Below are experts of layer 4 (counted from 0) of a mixture-of-experts language model. Rows are named gate (a neuron's input weights, with its number), up (a neuron's input weights, with its number) and show model dimensions 0-255. Each number is 128 + 32 x the weight over its row's rms, rounded and kept within 0 to 255.
Before each expert's rows: a language model's description of what the expert responds to. This comes from a sample of Wikipedia text that the model never trained on.

# expert 1
What it handles: First words of sentences, paragraphs and section headings, plus articles after is or was: It, They, a, career, debut, un-, pre-.
gate0 [163 127 112 132 120  91  77 119 131 147  98 123 142 131 113 117 141 132 159 155  76 160  71 100 126  96 193 182 206  42 132 171 111 132 147 166 103 124 129 167 136  92 139 173 148 148 133 169 182  97 154 102 103 101 151  75 115 132 120 128 103 128 128 145  70 124 126  94  67  94 108  70 122  72 134  78 178 146 139 132 150 136 150 111 152 185  71  88 170  77 125 140 151  92  37 145 131 146 182 117  68 139 157  98 167 122 103 142  64 203 118 155 171 165 159 166 148 183 121 112 152 130 109 149  93 112 114 101 165 125 129  98 147  72 102  79 112 105 117 117 112 115 142  93 121  98  88 164 123 120 111 140 111 144 156 159 173 104 137 128 160  96 169 100 124 149 136 134 123 131 179 138  88 131  74 149 155 154 105 108 116  52  66 117 119 195  77 107 145 156 145 137 117  98 108 122 142  81  67 148  89  98 120 184  96 158 118 176 103 150 152 164  92 170 156 166 167 119 117 124 122 145 110 118  98 126 130 121 120 159 162 116  86 113 155 102 107  71 108 129 172 143 107 159 142 141 187 154 127 163 108 107  93  87 137 126]
up0 [137 129 177 159 106 109  58 117  90 140 130  92 138 155 126  61 135 156 145  70 105 103 104  88 133 164 154 183 113 117  96 132 150  98 161 116  73 154 128 144 116  80 109 136 109 181 127  75  97 175 122 125 147 112 123 130  65 158 110 127 161 136 114  76 149 173 174 125  98 184 172 143 153 104 168  92 168 151  56 112 199 142 131 143 128 132 127  64 124 118  79  85 117 205  88 159  50  99 161 140 140 122 135 126 147 117 119 160 117 105  95 118 181 163  70 123 174 114 133 121 122 137 114 125 121 125  76 101 142 102 145 134 112 153 125 166  82 175 135  93 139 130 137 112 119 149  72 151 146 116  82  98 150 144  88 167 164 173 152 163 116 103 181 140  82  76 160 115 119 145 182 130 129 127  96  95 128 106 208  75 124 143 143 127  92 146 107 123 142 120  75 123 155  77 165  88 113  99 145 107 129  87 104  78 103 137 152 140 101 119 105 160 107 110  75 124 126 149 117  94 146 202  83 178 172 138 125  50 126 154 171  85 130 166 104 115 154  74 132 110 122 110 122 123 134 170 115 128 112 161 126 132 117 126 117 135]

# expert 6
What it handles: Title words of songs and albums, such as Love, You, Night, Life, plus hyphens as in COVID-19 and list-item dashes.
gate0 [145 154 150 191 105 132 129 198 146 108 131 151 111 143 106 122  74  77  94 124  90  64 126 134 105 132 116  81  90 104 132 147 106 134 158 147 107  81 103 124  64 114 174 125 101 117  90 136 101 123 117  70 115  64 129 167 114  81 151  96 162 149 167 124 119 112 160 117  92 132 147  80 128 122 138 182 154 139  77 109  96  89 154 160 103  92 127 120 118 206  97 146 144 164 108 100  91 219 159 187 158 170 117 138 192 140 157 168 142 134 176 105 134 146 188 135 164 114  82 101 134 118 107 154 116 123 202 158 109  94 105  71  34 175 107 111 157  91  52  88 116 105  85 107 158 112 119 132 208 116  85 135  61 107 174 165 187 108 125  62 156 139 177 128 138 147  90 148 190 157 162 146 122 152 130 125 109 159 153 200 138 112 122 103 120 143 139 145 154 121 102  59 183 152 173 149 132 122 121  86  80 158 148 101 152 130 161  84  80 124  85 120 122 121 153 164 147 138 177 128 188 142 165 183 129  60 131 179 144 165 163 135 132 119 117 111 138 133 121  89 166 137 111 203 159 128  87  99 148 138 134 132 126 168 122 163]
up0 [100 133 152 189 121 102  90 123 127 102 164  66 137 117  91  94  96 161  92 164 115 110 112 127 105 120 126 105 122  88 228 183  57 151 157 171 111 104 102 139  92 189 172  50  88 115  99  79 122  97  81  96  93 145 105 133 154 120 164 151 139 114 142 128  70 132  96 163 119 147 171  81 132 170 118 120 149  81 105 125  92  62  94 163 121 110 141 120 128 183 156 133 106 111  54 133 159 168  69 139 166 206 141  80 120 156 114 182 139 103 116 151 152 134 164 116 107 140 112 109 122 146  59 217  71 152 163 165  25 118 150 100  22 109 128 151 134 137 123  82 154  95 134  96 135 144  72  94 210 147 139 143 109 120 153 169 136 122 113  43 137  95 112 146 152  70 127 136 162 149 167 109 135 131  97 135 112 142 147 187  99 170 117 120 137  77 159 194 170 101  96 109 127 166 163  84 144 133 155 119 112 120 170 116 118  91  92  90 133 143 166 113 160 117 157 131 132 172 165  75 174 127 108 134 170 139 135 133 175 117  94 125 156 157  94 106 126 118 152  79 133 140 109 226  99 164 101 136 116 136  95 132 148 161 133 122]

# expert 7
What it handles: Table cells, ranks and row numbers in sports results, and role or topic nouns like name, University, president, Cup, games.
gate0 [145  97 120 166 106 128 125 176 132 110 126 127 155 182 114  83 163 132 119 143 127 103 194 137 129 111 156 116 149 144  74  99 159 103 157 149 175 121 125 144  97 123  81 127 131  63 129  94 104 164 133 119 117 123 210 132 108 141 106 115 203 131 140 169 111 154  77 124  96 117 149 148 118 151  93 119 143 154 118 122  99 155 167 182 163 108 121 141 145 155 110 137 126  96  87 148 115 140 123 132  97  79 148 122 135  83 132  75 109 157 167 207 153 159 128 124 171  97  93  24 148 109 152 201 108  90 138  99 151 168  97 148 145 142 120 117 102 172  93  94 130 110  93  80 109  78 144 142 126 132  95  90  81 151 131 177 162  79 107 145  64 158 186 147 104 130 194 170 181  76 205 185  85 131 117 132 146 140 138 113 151 148  98 117  95 107 139 129 103 148  56  95 159 182 110 174 153 105 185 158 133  62 120  83 139 127 137 149 158 178 168 131 143  63 141 157 124 100 145 199 150 190 126  77 103 104  69 105 111 140 166 113 206 173 118  64 123 107 203 113  58  85 151  81 107  87 132 138 137  97  65 138 137 117 114  97]
up0 [171 116 114 160 131 145 177 161 159 102 156 154 154 116 150 130  93 107 121  98  81 134 159 121 189 106 167 170 126 142 157 126 163 119 187  97 109 113  92 115 106 140 150  75  92  84 122  98 132 127 162 121  78 155  75 146 133 126 136 106 131 168 145 182 132 110  47 145 179 135  96  80 146 113 110 119 135 137  68  63  89 156 102 103 200 129 140 101 157 150  93 179 148 112 108 142 116 185 126 149 164 121 173 125  96 119 180 133 120 138  98 169 185 146 132  55 144  81 146 102 125 117 202 113 105  97 123  77 157 138 139 116 134 158 111  65  78 141 111  98 182 109 166 130 117 109 108 126 131 143 146 118 117 179 206 190  80 115 102 140 134 152 149 112  86 111 175  85 139  97 159 142 175 119 160 144 156  94 117  84 154 139 130  99  15 131 209  90  81  92 148  82 137 112 129 115 131 117 134 110 177  76 172 136 156 169 133 174 163 141 111 199  89  76 126  91 115  82 211 100  77 203 101 160 110  89  88  83 143  97 159  74 174 157 136 118 159 111 152 188 171  97 100 151 214 145 116 160 120 144  78 142  93 109  96 127]

# expert 3
What it handles: Pronouns ending a clause, such as it, he, him, himself, you, plus closing punctuation, dashes in date ranges, and ISBN.
gate0 [121 157 155 122 137 125 142 141 129 114 107  85 100  87 132 111 105 159  85 116 162 225 137 126 125 130 115 138 157  99 105  86 151 129  95 141 166 102 129 122  94 156 116 196  26 101 202 176 130  91 142 137 100 126 126 149 142  98 130 124 183 176 129  79  72  74  68 157 149 153 101  47 150 119  77 152 136 147 118 120 103 114  81 111 106 156  86 150  89 168  92 156  85 140 180  87 130 113 120 134 134 136 139 212 133  94 101 110  75 137 123 155 110 172 111 133 114 175 143  14 163 145 134  92 104 142 120  53 138 113 125 139 167 116 172 117 102 176 134 110 122 144 165 172 112 144  99 130  68 143 117 166 131  87 154 102 122 124 128 166  92 165 174 135 207 139  69 148 110  71 111  88 113 122  73 134  83 140 109 163 110  89 148 143 136  93 116 134 105  51 130  98 155 121 197  63 115 112 167 110 157 144 186  96 132 166  73 153 120 129 175 117 131  91 103 117 101 188 149 126 160 147 132 134  87 166  82 152 123 159 139  90 102 157  94 170 122 143 197 172 109 108 143 130 135 154 114 148 152 131  88  99 143 120 171 118]
up0 [ 76 177  93 159 135 137  77 144 192 116 136 150 152  81 140 129 160 138 153 107 120 154 133 154 102 155  86 141 135 139 130 136 137 191 115 129  76 146 154 147 138 119 110 169  83  68 103 186 134  80  75  87 110 125  87 145 168 135  94 157  87 194 159 128 104 135  61 176 107 126  87 178 160 100 110 110 137 132 108 172 112 147 137  67 139  96 160  67 121 139  99 192 170 201 117 170 105 138  81 122 126 127 142 158 145 210  90 160  54 134 161 190 138 137  98 129  93 149 127 104 124 196 145 125 103 113 166 100 143 121 135 151 149 112 115 151 131 121 144 134  83 157 163 164  85 121 144  72  54 141 168 104  93 100 124  98 114  92 130  96 169 156 164 141 102 164 128 108 152 140  99 110 111  47  56 135 168 119 134  82 134 150 178 125 111 145 116 119  99 101 127 119 164  99 163  60  96 137 176  96 181 100 181 131 107 205 148 145 131 136 163 140 182 100 112 154  66 165 121 111 104 152 144 173 104  85 146 129  35 193  97 138 117 114  99 169 123 122 146 170 168  93 150 123 193 180 139 147 131 104 127  96 124 162 105 174]